{
  "num_hidden_layers": 12,
  "hidden_size": 320,
  "n_experts": 80,
  "experts_per_token": 3,
  "d_expert": 128,
  "d_shared_expert": 0,
  "hidden_act": "geglu",
  "moe_layers": [4, 5, 6, 7, 8, 9, 10, 11],
  "router_score": "softmax",
  "normalize_top_k": false,
  "routed_scale": 13.2,
  "balance_loss": 0.0189,
  "balance_bias": false,
  "router_z_loss": 0.0001,
  "init_std_router": 0.0195,
  "lr_router": 0.000636,
  "vocab_size": 14127,
  "norm": "rmsnorm",
  "norm_eps": 1e-07,
  "tie_word_embeddings": "early",
  "optimizer": "soap_variant",
  "learning_rate": 0.00279,
  "beta1": 0.95,
  "beta2": 0.95,
  "max_grad_norm": 1.0,
  "batch_tokens": [32768, 65536, 131072],
  "max_seq_len": 1024,
  "train_tokens": 581200000,
  "max_steps": 7854,
  "dataset": "wikipedia_en"
}
Below are experts of layer 5 (counted from 0) of a mixture-of-experts language model. Rows are named gate (a neuron's input weights, with its number), up (a neuron's input weights, with its number), down (a neuron's output weights, with its number) and show model dimensions 240-319. Each number is 500 + 50 x the weight over its row's rms, rounded and kept within 0 to 999. Numbers have three digits each.
Before each expert's rows: a language model's description of what the expert responds to; "comes after" lists some tokens at least twice as common just before its tokens as in all text. This comes from a sample of Wikipedia text that the model never trained on. Tokens count by the router's weight.

# expert 1
Description: Arts/field word stems
comes after: " the", " and", " a", " his", " c", "=="
gate2:512445413464399522553506528454429517571557439573464518403587471508467477491511562522539492386495569461527504568577433476528576440476484504453544505546503477568471452471453496497516480446504512524531483428605470488465463429515547453595535484
up2:509563547605622450473517433516528504477474573457620457527482516482459421544546427509491495535505468579500500425441520550524472478492477553548462474439542557470486552502496440461532513535473465497514527529390501584443528551516480540432469557
down2:493467464466541511517486451436530526441511534588408558483473448465517537489502468442489530557558494639511435493521518520448553515524577537552517505517462455551523467552566513557525444503466515452541440534525519520525431504534484480456473440
gate3:565525537405397510630454472474492523533521498489554464437498451520563470462507512460479494463404539625573585494589457541505499434474472545499451543442489471519492473558392548530569397484524509527576527544465416522530459475472474482517451472
up3:511446491437358525550447433475483533622527556488549481399517495390461467480495396434487471473527475547479496526516442567435547425502453450427415493465422527560485447531567521471627513547516520571532474442513538481481494477451541502444506415
down3:572477514540479518546490493475578477574515387522497618477532580475492532569474556412476485505505521442460514560577454499494462580493441556548439478434563496546437555475440442479588518582481595410510556426545581483538399471518463607446496561
gate4:518531505451478539580510529469514503410511538472453533484486487525509499502426519530515581515489559451529504526502426439515501542589415540596455433462422531516483582468542503587517423458538589619477426537460481479521407539486550524540500450
up4:542500483449483486476517606553490476490498515460585544476542499487543348502543483505452518526442499461432567487513622505559601494521545566533583475533469397512543406465509459483566498564587444478549484527481457398521486542391553475455498497
down4:513579492554458535477517504529469553552535469522560451427479567514533554517617539485488527477479486494468546380459574531476413521507527544465472427424476485526487503489483439639515536532510494494534432390402543486458530446533506473504491476
gate5:500545543509506466498532414598512508493485513520513536495533517450480498465476543460538520472511486470518437516456525479505476488539442490503498491485466513507559468351453471522498444551496494512503503515473502494538463566500474481606508617
up5:502529461585539512581474502399438576558538532489488472503561528578494472484486456510421497444525498481575527543475493570486402441493493498545513489442521541456454508652533535480482572473584575539386508534425431559497505449527577474416557457
down5:496442509577520522567594521458506505483425496480484481506589521542493554448534468489484477514474486522419559542456509557511531522539481500493507512456548583493458519559487465473464535610596500491500623488585530522366510471402549500528412491
gate6:442423524423530475486488600440528442493519528540450474512380493503466533515487521433468459521576444534417499540443583459537567532572542582465453446488476511408572465449480483526566514563468513531540534479537615500478515565533446502511455468
up6:465577447559472421488510417526406551512413555493553490437477434488590534490484441473517489604638451492459429482509508509394468508466559461573484496560509472580431536569608532519484479419567415565457540488598464505446538490423517562502495486
down6:495526584533519496423491440456440572565458474432469511529570544409531426569457548627460506472501555406478543523489551515521405575443558533544519551574483555516449554471468495505525531632561472534519555464495431514438506526464443536592453510
gate7:511521514512440479506438461517462470464578527553495576572451504555503465557528419553460541525523496539475390538540286551455571529486551427532482485549507422559539439465569528539527546538474416444595556471494482481472505480517531416465528497
up7:527544463449528532398554495457489522511438472449517512492542499415524536549547493481525522481480539480459500466530554483544504478455563627412494462496527538490513533554380469437416471508545561532453500536541525457552417507459489571535574519
down7:488481475536468534530469547514550541532410530507549536489447537478527503484553490455521440515577442520409526496590526490574529491523616577525423525433598473455469606479445563548442544443527501545466440461495538525482469459494534578481494459
gate8:473482510497449527526479480452588525508501435564531481507399544423439446540503440525450555519568551586409543590542535573436502516512511455496446529537503493443528462497448513445513579585439488443416523545518460453590420481498494520521521525
up8:536498462519548459541563535579518517485505459528572545501499477369465481511492504430512530491511573433410564616552498533480470523547560406488507485499429530476481468473478455486418586494470473477483480515508420468529469423507462486484535510
down8:587473437486464458379499554614493433477485552449598470553530558576471537494532540605530503585480515493588458544459540545491523494436411496472506462495429521524522521560506588562538508498455499458412470467538542402485521483546492465436513571
gate9:595543528538492521490465530483473513520469499559454457542478562521458496581492405525527455470433480486412433504487462434405497518554520541502511462533550458543492534482525394480589431530451556389517518387504544492481548493537584587521509647
up9:547453518582435550533528521466463544444483466516577537404455450547512510497546628494587554486538512474533468551586567395519529491360500455603572478563527447547539475515488435558479551518443408518339446539555401485432532552434515503471434450
down9:475590511523532542371467478467516490519398451517556465559451586424520584456474508506538495503494390612500476464547554456573501397513560517493485523643458502477529486544524446445539541543423557505553440502475596488470542493438480509576461456
gate10:557550488492523524573484429538501556565587522505429532503433479519565447470414388452466465491596504560467485544411482583486445588441544452519457553518534509402481404527429444539491536446569499469530564498455529504577424553447467490478535482
up10:433604539501528606448512550534432504541460532461550575465482555612548492516472498489505552500488539481485492430476570488488524461539586530474482487494524472537528449503450468553493395596508532486558531557488504492525403458487466491561507479
down10:492607427624540474439452522542461547404409493478494454546503478530523493469409590428608506573497526512530448464552445582535590587490483463524488465516515449505486448422477480456447508423496465542438517558447581507432438468497577565564421541
gate11:448422431521499366466419439521487571508503532459525536548509477466518471509538371499503426573431453472513514504469518480502565613485500488480532508505435533502406401484395563534552608495606439494499569450445444414481476533484536452508527477
up11:611510477453435516551418430460460504391436487494484572559468417477393510573486462479527532500455521525580436444423441533514502566609565508552451512520415565498443425517480399563561528413497428546551491509442543454507477496507528507457428534
down11:567581470523405432383542469494510532509484524562565565449389527557511530432536535515494531467423435527463404388454632497439433408478518492542507496405485540477513436476616500545474560536449384523554570486504575571468425434490525584483543469
gate12:495538511419509567521543489581451456497513432526520593584500544424462498579466484520514506459649421561440564475443443558469572514507496568518493445438453481534358559533506415623486529532504490566554588495593443533511425556530491563494431427
up12:449538514564508535461452475442597489502526471504445487366403403536453511549512510413547455488422532555489449610441500486502551433511454546461469487441581560475490484464490581469512591534485614364389428514521452504510548520448568491484527477
down12:405403475488445482526497479430490475547527462503580631401474471510565496476602470565621439581498422432519470539518445506436575493463569506544474462527627678504533463594551369508479518474520499608559542482546499457543546538432467485545596497
gate13:436553492535520450465412336453444431512526533405570491457489554500393480474554456510492440502460523470584385438497431454501494512494581542497463566514473467417480503490444506489493507426462561432442505520453448538603441523462509583505483488
up13:501468457407589524460535594522559519523449498472446353458523505587549459543474453534489472571526562441409488514503543506464631494548544439502452450544506432497428564559527577396495564587480495569464527461484584416435484495499443424570472527
down13:501530510567571430420605563495442510608587476477524477554548582511480530588475424555527598435512427433555553468428466491560587466434499466508424485450538484468436461494406530509435562523503560520407489426501517415525451506473513490481440528
gate14:555469562503468495442547507505451447446428519492547550496541443512548590390442396556506497508472609565524492548516363501479539511511538607554456470490539480593473453500501494519486481541562497471501518489591535467473544454430499470580467543
up14:398483486390483582450503507391592518589523498537470451549488486402480474570544491415539555525507413497506465494488592449418535450477441491464507546522492482408537448452528537503522515501483447455576467399498581408407510501456540570470542442
down14:542477559546530509546466423496553486496478490514484485442484553460530421509506489431412425457425479494553505510476499500485429469563485490619418657431465527479427583529504473464483530471457410494590456468572514472544521521411510559500526583
gate15:560480592484563499581457549514482438503468489470520514485511459500547537560457635546449451498535497528477532553491444529537498561407557607463460457529452434566614509507484548485457527502504471552525532523568547462506507543473485542566527545
up15:531475550479449600542503553563496494457510449560471467501494413461482489481563632503432494480471507531479516528451497459514482570455473509442467521411476424458577468503519515459442513528485452522549509446522536517447425547462514557484614475
down15:567535427518397475491528463476445499504435524519504442506465468557495512543488513423486567564570442424535552473540490394460568564568432463424541574506483501460529568459522502567460417595462481587448513449517533476436482477531435505529553560
gate16:508501534510537522502444407547440466551520494468486516498500498497454541525415514435455467461526555526488464387416533463663450557473462522451403503480530519445438514489501498425550629496550521539515501461495499470503584488402472523465514544
up16:572477364364516447541487536469520536437438476510481441536548560473596466503517500515515503613451447491478523500461515462378513515470486521499573385628420572580533444524540578537498377582462521405497539523466428493458447403487421465455531601
down16:471542572420506537561508511496475534481457447488506447460426508486621506525518401493507555495510540370556488397473503489551560508571574508479485540507535591490397511461499564483500538481428519523509427464547480473554457534560506492573521482
gate17:505531517463469611543451554436573471524521447542480531549469426398413430520518457539520512543499432432458413424504612542413439446487416557378523551570535463537538456505477552528503527417473498529540498524361446537512545445422437457364496506
up17:524497426533509523447518530475496499492522501409557428522526494431537500473476545610540470377453480442486540455518611547502460466492423614428496445490500498474513523479483618558570441443525497543442442541427562439551497378467485457447411417
down17:495529514504517551547490467560434465403358620425533530394413443400394468553546466474587494461410438509449556463481551545484505437534501511449588479581489546497447480495501568561517448526417549488494542435526466542530541475523556506514495513
gate18:450553503501475543459502444435596476471515499510481539510424416447570542458519487380531498473477512464531493467491439459525398475469574426450509439458435490516445405496438500571542481489444468479514509445418510442563580430420548484503521565
up18:564512513504528542499525474462465477536522544531495488442445477553429489477459552532488506459494542522461472566455459431501590382431494464491462512471509486568457535496491492480533507471441560581438531532514422519547591541428540457521525465
down18:547571494516533424555461573503453488520558466544551525464502550540487535520519486486536477474442503528462466449409578491455489491539485470589542438605446549475548537436507460552471482432567563430414504578402444407568531503475541531529510442
gate19:536479480445444499485519499544510535504480554426481533490592443429463481482432473583524471496510496513608584560520431470460497476484502604404533527608499456507457387539615492463495505545467459514496451464495467468548595546446490461506600480
up19:503487532434590484498449504503481478458508563503558478481513522462572572532483539479496476490465477555525508550531427644456512497394511480562551538571513425584503478539492468473498476552528519437435549530528464443473369536486413489458536481
down19:547499510614499442474500460536380579479550531498485534530459480503472468523528408524494556449515433549492479432471484502459433534431597551512619541522483515510496449538535493615489410441478502441426530476581551408525543505497521511442458535
gate20:502488462440549561491495488474541448553489575522514482447527527488549500538489539468472502572473577526526522388495448446474517479538494583513541521533586479479486502505460488445560428472452525555602588487514521486552503421417398593537449488
up20:483473465479587546469538520539508405531563545482423463508464503434516522519515477473494476557508594459607517421451466502451482415535490562491582535495551533546533513584459439489543457458535554521569500510571501527517465450419404528548551506
down20:433398634581508537488495449501454529567526441474557423457432470517580539520470521495531371521438482484514531486541463472441493598557477514474574510380474534496521520519474429470545585483472557475523526552561490527496514479500447532487469569
gate21:484521488513558441466467423499453515521539536491420588550431568562484499534528533513514534564436507514610525459529484464509651546492604509398465406474504552451660488362560397539558492476494507475524541525473498426500467518512507517545497426
up21:523542540436531454569470542470488500445478486494527591554519478553510476544527567446592522427492542526527579468474430522471527634504554523409554460475510561474513522466533422538557386459483422503569488510470496453505403549483535497471541455
down21:478568541504536538603461541473531499484558579463476536458451459506501591550479497486506493426440547416507486527513481488483524518398479389459499555488449545595468496546468533496550536579504452400433490465370506487504497458426573519543504424
gate22:533450443527512436525480580523554543508493504472421528384592467507532434482452555520436496490459573521584441495495545511520474438543483502500473462580479470437447506500619448495528497502525568485489417458480470525463483517476373510551417516
up22:526567547466465473439504349483515473465493544588525510606528503447462580567584422493513549495543564531481554560523545506479467512479521496524580471360589445573447507434451539432471524456547455514467583444493529476514479501474594491525477474
down22:440517508513606484558479575365524467477472520463618490534523431517435485596494512506534486451558554603587522434512465474470479508411507553524587519417535528485566506512468531457463507459488474543548538443474490510487595498429527462513488422
gate23:472491461516532492518510476448451484666480606528450476422524492474419501560553560405515393491492559565546393583438591576470509448564492505490505540450451446520474508526455500435530588622494466431435474516501581466559513470378423520544575492
up23:452492555485433520450466499578432546349427457424568549531431512509535524436444507584491545429444514479453503519523452502530489489523480467469562533562446535539491536452541480511458407418488491554571434635519498526460515471588499459495493482
down23:549636498512566510539433485522528638505573544395527491454442490505516537483409541553472515602534466487460502593513514477544554455507434443460577437487587492474506520477434529466509425498527427509542505471444610513544602487532534449578547486
gate24:451454399560499535525518522462599626473434532467595510510523510545386565491424463586420418550436510448502514451524489542502549537345507508544439414535513390520531583519525416550554549491550431554559429531595506507509490537537524507526570468
up24:480519620447531567476542514642391466512493480465515518460415519479587447434558511386559539522561502551490545530482519426611390462563519480465553573439496546482445391428484481483421440496483584470442629483453430524524460489486502441480514496
down24:451482494411495468501410470536446462516574489518454508503565422463569468550430500505444473526533539529506497371534492456514406453441522494531521560331433581520522497546630478434456519428472543503489452565582554465473508481561555528530571452
gate25:441548518584474570444505421480518552576534457442546465462454603474481525467423421522497509559358526448433510570486502534504383578478420620477471450464438535527418536545447588514562537482545502517583385527540393516487474515564535486502480420
up25:527517499449514455534454499512530465490512514428514507592437528574516535482599496475498527382541447560593436462521442536493514373555488482477512553438515388530562544518597427509437372541362475498446520476385620520528621488431549443446520520
down25:542488499567518482441531523470548491433497440496536448477491382376439531567577497498559477481537511540526415516393525519483604461521512465503477467531533479465496482367450515485495432510495486571499562492502484484449542395463549407486497507
gate26:460506559529478557637439496605536537538515520507614479463562479395497414433544485549393529532522458441432555545666609441529465503483481515550443483472497554523442471459534530479522472541423533413460426400476554489529481501520508490481536548
up26:351471465570419467520437526475478486489564563491495551432519504547522440347511528402520616501548493611495477493525447633403509500435390447500404431553535466464497528511552501514479520467448480458472539432492439493487401463505489386514449521
down26:502480461529507514568521470459584470550499516461572493466514507513478511513538573438464483454578525511521473445469486573468581547480461456495419558473453454541466545467528531569517466452458460490506521435508505417532529444509514566497514580
gate27:533516446379535500468492443519483584411537520491485492388543546488548463483547560582540541431436526495623479499542456553509568461472447523523502486535454528558407521482511552492575462501480446519444496487538524491517525516530540489540574400
up27:531455503433550508494501532530374422571456416527539557483501603530459435515486487599429536530461508510467581507601409580522504465490461522481517506512554477481609570489526550541452378575478515374529507475508535490484591559431400508387424456
down27:537499584437431387498499570556459537570448425512505519444414464513488546522541426495563489517523473452436471579571568570517526517466488506583589521474553463542521518467529549465529496514493534518422412479434486499501415390557518459470495433
gate28:481541484438485380553472485476492544532460485527529493519441418524481583539524505505545589502478480491556470562522504503429513479418612423435593441497461497576416448515531549495427462479525418457602474516556446393535577437498490460465509449
up28:504515542386476453486476466501491495476532502527439511522432474532438473513440602495498554518537561508436550558579533471503553483518476502362423462584446586503532528448581496492481415523538469518473479507446452451593596473487586505456468482
down28:512569572596431609472456470514521617541481465440542504555516486564479496501496539448538441445567538502494498547490509471435536499424481573457500587538539493487509519495509483505395450447436453477539476487493419497454561622603457522503530458
gate29:466519419448418455486471568426406485516445566434444489444570404581433522489557547514368510624538481501509558556507499499520472486522563500515531561609497439489530444585457529482501444474527455443530513621500434425516474493460496494495527459
up29:502462455423471524488479519612439617512500459454486482462551441511504508520436492461472512556543480476412518561552530495535555430607538570495482487514461488450462559489532526496578543517486548444554392513482424504496513452447492477511502548
down29:470427478512514492414423454551548501558534513451567517526501550577520521487618583542577488534583470472523509481515545441512553516635489574487499423493432469573466492436508514466546432557407525461498488548458461426545460478514347521401466462
gate30:477524546501452483504502640527452464516556505491567535475537572466432529491504558537484464561482520512464513427554534523457636523489446507601419496519501549550506424495390625561510531552483440418514524522469467535495481549515580497429355477
up30:422473517498499572435489556513455555528557456480479502404546565425429495518513556560538497608515543496377531487559581472431634526500422591469415533487535564593506433484393602618481563629471594421517589424537486559566565418560502501469394555
down30:467432569500478435499456482514519461534513489456472476407489541487485465498573610472453514484454424568622500497536475491510559495520482516466485534506435529423531489452535478553393560485491457503494542473477504510573538433617549453458417541
gate31:464415583524450500604501520462530495489455483477529515483483513448407410429514518457529556494408445448569445586559439503534487481462476497550560485538548516518433479470490529510463577403551577494491576490497481459486475459490518478540522552
up31:467424598458504499540444478476574566444494537574518567549497520457449457463510471480428510500358488464548499568568437531539445447474497516565594516533549504509441500437372513439510536467504523498381579485499528462497505503485552498463508514
down31:513534542582511469460475512339572478558476554572494559506536573515494534455500496479551524500450401530471510536474406502498467410494525467463519590527548491559548567470521509388548460480422511518494537466513458531555544471553474567525473464
gate32:514438480612514504516506472556552557495543461467465503426525457461519551467475496514505443383517411518467500586525454507461483489486486527498420438451520471579455532518546548458614511459528472486499513478520444558443494486506483459543481521
up32:464409505511498454498531510538507460538399579473470418574474516450510543570449472508518575520423541540411514495567472501628561416548477504542578494481478509498485531539403457420464480468484486601515459504483569465453462458517520428563452504
down32:566535503600525522508440470449479510480465574469451516428579517413475550434524590581592533526520445476508502601496479482522509492457561519485552484537416459480486515451506495512473512506565508514504517500615465404473421382503466417457510540
gate33:491528439516572484535514494487531537496463522506568558510548467495496517577483617500610499485569510537492550505522506557529557475472546548506571477504551400443462583498419427563459527462443471481569618504553592477462532445589455416445454471
up33:486495517530566491470494447464473604463459569445466494458545376539501512560449484501584514556612524494515488417480436474500493439513572504478562485580513473503474455449384461571448510497487449498535651466514521565526529463573415460466505508
down33:426439549477466498406527433582489597503506511541442503507500490486578517434456434528495541518517409515546547520568479605598491531516538528571462464433554589513500498432460403541576489555455505490481483502517533469424355464460509412500357526
gate34:484473459523496522523531605499473509539504534524458491389484416456431523518471494479423533485540493422397491550546525461567521524438461478450498475383555531527534566509437517546416475444481576505500411405503544566506532443513480527444512452
up34:486544491417547439526429416513495433463509467507528494529573490637555509460557553520548505522483510505490465422495539531452435495444463534493535620605424465419492483516552511526584501578522426458504545490468488477545458596464455475482526566
down34:531468613513514478579559548508594441540570455528493434592479498500472503471533469439475514507551519440492430534499466468416368436466544530439479492455498484484458538441501519562478554584521492490559638439465390472536499506508520528561513545
gate35:529550474494489496576398413577542494477505465404533456564468501529512481439540557460446482587573494479530480398553468589487497567574630539481540538441481491539507508518545584535517460463576505485524604435458513436500459427439534526475624443
up35:546492477534508474526471478551460449465499455521482464546514491545433418519502517476470416547566478562576529482457514562520573486562580541558566572481540494526365527481491485451459464511571450479504531440494481469507431445496486543487477417
down35:404494495504453493556428524496459503484458484509504522527479517573533498482527412538488402505507453421476450409456541534541480469524455509544560472499584511555485447470480502474561494460501549472506474470494438446518554465473549525496612479
gate36:436538652471516465563539408470542452454523529463500426499457513484507496451563570422559498573412506506503425490529498471521498434530564421486575615518415609474614687407458543619578417476436492559526433511411501436495567500525572528471375498
up36:558457467498532426599538458431517422560509505436417549494603549501530501386506398521521534472520465469484453532459554459532480478503500479560524600492459564516507469479491432484439486514419467549459553479554482521505539466521385490469512535
down36:454481536488507494502533467506516516530539475390404464583612605568413494435463554541437512552554497484367455499503565399458541556440528462476501502484542575527555503517511465486471510474533570575630539515539518476451426522448490535540508465
gate37:498517507532505431544497424407520499429543512499534444515510434458420491565583430446533575486396493526562443487424551567498517518414416383457448468463585472620443497506551493484492516565487523517481532485434499621504481563432512535458446540
up37:435526547464549531381521579593473488556491459471525503507436530488496515430457495594447451494545439455425534455562516430487511556556464476470481536582593617529539470493497558518532403556436407555546544567480453461578549542525499485527525484
down37:496464523494549493527521518568457517494529494472482441486541465545432543441529610458536565617515430442529551530557507491471500491492405549434517441488361590532434483541506518544574464509513492500498560483490439428542476455580475471550432570
gate38:464541506496494522525509514472476529436530595477587527548569573424352502486491460579470569491470477549591369459474475535540581502527449476497480426518523504503610495545520550482514478479508406561512533460472488404513525474510486469542506572
up38:561512533420440492598470490482442592489431427416489417534518573448528555478495469532506539576501530511489447498440474411538526533492496506512520529480588458547509546520484486517452497508529458512459479509549433525536493542531523566482459475
down38:563495436475489600526495532591501578476484518482442483482469594511459503541549503533635531505495522600440475475494441526520413513520487472517529538497591538446517423427420472517512496634414521521516401486438480446409568572520505477433503452
gate39:541525422406489435524437517481501538517428559511577626507430437405539506454447552592536458458523524518476560494473517429430521471477579499513422485377527546511415582459446439504495570466500457558554496559527486485542544480609438579642513501
up39:577471465472417517603488542462494553519484536501612519514496525361488501535578554496527523470464469534516433501527538453516500499478534486480488486441531529514553462487573517456526393425500538564449478422556587453511534535442468546493517473
down39:439389491492484508387450531539555495450552537467498457525579398559495439481564615514512565479454489508560506465547455506510520503547409486476508419601524424465467551542538437447494499568449442417585484515529528499528588489591544487534514531
gate40:521507543496457483554496472423453455503419561552555557487552437498463514489463561484506511472489405568424404526410578448506447453569526510554508577474526563555398596476544491501513517429612484456532619449502464489463479566465380588500597431
up40:453528555542493495512466464486507529494495545515551502562487470525543491496503491463511532518528443612499457638424539443456500448536523520559537555430588467555464534425541483501531587505552499461537564578494485522470549509556457532519533483
down40:388411471600530527384445512499611550564568490638441517502536502471447503501521562484538554525467462481536482398520517481561532481533524397455443533523514473515519557462543461520490501485556460501537578522541528585518492424411474550622570478
gate41:577461520525480506491585417442498473443537586487518555500465547526398444487538416475514536512521474527523521421483400528465504432476523504414526496554508550505495514604559436496567499456490543479470419447525541516495471456440513507459455529
up41:425446416521555494451452511509554559500584532410551418505541530550602519520542523522505469442570626354423614460443520469560474579449573602472410534516463460491521550482480482576389482483560489554481558504537442454492520439472562542451455542
down41:557357504472572532552425417534553447574532499434509606496453519528562551405588468540479522454531576470514503482531485456460451560499533520565484575454507458429515564502461487491512487497600424436515547466517622465437508514478441507432501532
gate42:573523485510397567498320468475538486474426538419583546568602467518474429529477445507479437506442485541501372529434570568512503526470498508517371494555438577451481532534394490484511493579486483433498502575430616532458541587478481507496481529
up42:502550415484558452480506427501452511534469443520486438392440467447503614515513527478568553565470568507555608467576459482414513513350511427447483524510507457532566492385449470457389514454515484448509398492479483527565462492509503521354532418
down42:509540457439520485537548523540492454453554514579473418503416563534517466539480475463566483553575470512557542551461496481470486443524500482571559538429629491524530485505469520503506436505488514479533420472530387485512410468458498567427525426
gate43:518500500485425525515497540503490502550549509518517483529533548520552536550508447480535517480541502509421502484599540536546627499496541499359447518470435461541544535497440470460511498417433535514505576616436563534511477495501466533507563469
up43:562530525557443516488526500472434496532529566489517483519532455605516574484553505495523517557535512392552503600402524476506419513433503488537522485494547467524392574538459520439539557484526437493554500449526411485441476533458455499480427498
down43:519547487452454526495461448465427541555494530526494437520532501457492537489549478500439517534508488422399557572523525425518577540524466643540548505524503556461478498543443485521546589508512515391537422583583514502517528493388490542516474462
gate44:555493400493485515465568502536493449558434477399530523582432498404495529493534503662500537501522474536553555527514464458592562516462493508510463509497499529451422464561554437541519475417568467433490553513550571560538398554397571430396526496
up44:464488500414525456406473587467402414627551485431471485469527417436509429479470571446490474492492485596512505486474529473549497476499502557485444510506421530452517502573462507577412442491569561451510421509501453557440482557491452503553569561
down44:511387538407473446498490497504563428591476546431499525478485487435471549465508435473448427537467559495583570487527470398586549495569569503460451466485417484444495492551575443578424506510494562346495471410520540536522466566537514465615504427
gate45:531551374549545526510543504584472539492488427479504559466425531468490494368471540479553509410427519575537584468487460589539443516484481372423530566544377574578476543465451570514487565459495559416567459529393512467555492510475496522479519474
up45:522467549479479466462569496524518528433600533493498508510614573518513461531588507494429619525500553439458493480484473405442517541469572533535475439499539454378472496513546437521433523492473439486476607405485570549409469494435485472574517457
down45:477487542446587649479541483425502500421459556422464558488562492549438514537492523549500600549517467471466540523513379507513522541561518518645546501377554488515416427580486519489549503491539505418549582482528384554470536453558460493454486477
gate46:421495466478445488476510494419435434477483500537509492479484520502479550506504437530462603566467473543462440481517495514442406502546536499533489471514526490465427434373537542448588483434422520526496473451484444494545560452452506450554441485
up46:563529528583537451528469471596555580546464493516480553518485423531494471536472579492493535455590588475515576532421567535526585522469534475568458510427490531554540558578482444485388555477566479543555529481476516550443480522550484555483544516
down46:518484504513472531554446475573532463556492467495517539482519516534496539421489504577513467460527395465457592530442542597458600500481526418515604555520476604470529491477407535426508504590545498513498471437536519523460569461519577510442495521
gate47:439462610482532471533425558514590454540533548485536549507510487466497415597463468485489519524474460461430470497541416431549453612487424498419511582470473405601458492459424481516446500461483541530532513473491530583458427462454464527515588579
up47:463387565440559507557352501529485482564566527541501493572534469486483479471521431474541544518451484457504504510545505377469486540446425536508445595492472400569482481493487515501456500487563517554533458511474600526580495501468540475572604580
down47:487531500441526479515437488516484536485564462539487595457532520499590519517490480524484545469459541555434627473559460482471442480543427465523599562520473395465487468498525484440443566504521543484525532576555570515470417534576543472533596512
gate48:531481586452511515497473523469396449505467418531547467465598530507485447494452513504532469431557456507483525502442461499535444478486590445509450521548483543506548402568520584528590556499573451549425462575478432500567536502377427515494486471
up48:596538476406517446494506506487438519416481506519506489494568527505463519496554524508559491459566450482537442563428456408540376422469566424534475521534521499587477527461548511470525569504515512540398416538453388460578485438442503481541440526
down48:504566482551516467562439460476426454470543532547479523559464514438500541517476602440489577411483524575478464482476554541521548467481497578486505510473479529507521427533548480531485627561601537467483539452471427366543500470430502457514442528
gate49:456444538476467589470496579461446483477478536420548543537427461460469499586484417479524528449584391500563511483426531447488545523498520538516402461541443414512524505570515536527485479457604498573496540499492492459552482599482522426479422535
up49:528480517511428499451421474516482563468457485538572442518607441464493521444475488611567475359552578430521502462490467524591552412497551477487573510557423452537486519519583560539479521454452545477582535522399516433462577481449537555547444543
down49:474468520487571381444476507569526477509517560464512454461437473413451553520492537412514483462478547472505523415437561407543488398458524529401475502494535438531532449528553505428517550442519526469503602542481471483483469529508438497627463480
gate50:470480539491571590512539556459578546492497505473441518521505514480490478489441535452469389467505500442442460475430570486452509480477523432415535459430521518425462452497444490554523513467425503450515631480510505499494560436396415506528495421
up50:582496560505552550557452502495570495492552527506484482492467502579579510597552537475500478456503540469504515448452507532454515464444449501420568455500533461438454478451481505551479509474551550490559510506440524495551573581415428593582551494
down50:577564441561560555494423550489482478499509528581502547529503534485518490477455502411559484476359541512458466366499509426495576572462439447529549441505491503569494494573483423481557539443502427590522512561434503500528519478528425522394553471
gate51:514403498511470530501472396461570493483473489525541446548509551410561541537510559476440470516465473423494534451617475470477486455530535500520455489526536457503504493410543506481462493471492550528472466536611406478550471464531502507402454574
up51:587495546427531552506494616520443528472468484448467483515518532508494546445550428418497522485557492629498471563455537529519440534552451526435589532545520562425398611496471487357497519473397515437441531404552551491506514447537475406509542515
down51:439460495494518564528570413404499549472558431468498502516495513512432449401548472479506459422520447474539559417519484541523588509602512564465576527501509415493471431519565513459525514526533575565372556457527468390472477473478471548466427591
gate52:519513376463449506490464420459485526467439539439517414413518472469489375490568531551529481514518537496515496470529498463482546565491493447537537502539493439578583551461507468538589583471442371599513447546458479453478534401513562488493458526
up52:526456599533456549456460359476475537506574458569471501488482466547446504467520442467530444453428447653553556495529482549583437531521532522529462518515536475501503530460513455556520625508394452586517511599474490479552589538493508569514499586
down52:490409421524522555544495501514523470409542502528405514592519477451446437518430466481492482617464486448527471543487538410537436464511426426480506491467476466532572522468483471462551460533456419556537538453559472467596541473523516530595535477
gate53:548498457487432483578407464532544529559547548586504476525447562559470500526515483474506432569538489499521519444479459600537463587484600452512583423441560535501548595522478435556426515463469481540491400526465574524459514498490499556502401457
up53:483533514499445513520487466485537420536491508538535469513536447571473499602592467455567492501428463500462497526538496596419445483486547564531519420520488497541526529526536600581420583491493454483460516574519597475463569479439435505475557409
down53:528519457537443567559511544516502585505515496573565603471482422540414398486501463532499461444417574478470461527537510551429514512508572497426450488535566508512489449464614519512502521487480498472496550382529478448489377586506469487445458474
gate54:427477483498543461468519462602474537560594512395493440421536489390485464526484476512458463505537560511507538584590557584484502467451459477517520467589522416512406519403456595425484487534505524617493418508450489438530534471478515522399458477
up54:537457506467568431506546470423526427542530620432485453512529521433513455458538447493542505483553530542501597618556587518550580515488493490588486485541471430560406532438443545439521485526495593566515462495593452453504457468592525499479483505
down54:458477454507507573559547482530528547525540416538574500451585471392520474422489521584534469486500491525608548451461564474488541492505544477467472487572481454444423462526482580432478326573512495590454529467487480458538473488539508501499423481
gate55:532540502551486469427532511517449416532437474561514451528532499568487453498483445498496481473546538592441676500538501579464538483505433512352394514539571552588490566524545548546557471488443449513497469492533401539446525437474501487562464448
up55:517551485486474494477479505581532584523453450521535553553540506619549559538508551555443538537491522639411520579570478591563391476462447456436481390556547484531436481531568488482505547459516531502499502498514464629486499495552519490511518487
down55:562566542413509569552533406499490439482539513489464473466533408571477479507466492516514578490498514435543544527501495571522541543505420533478485493519508507464452414644541519511429536452552472598508501566547477499474526572516620449494430478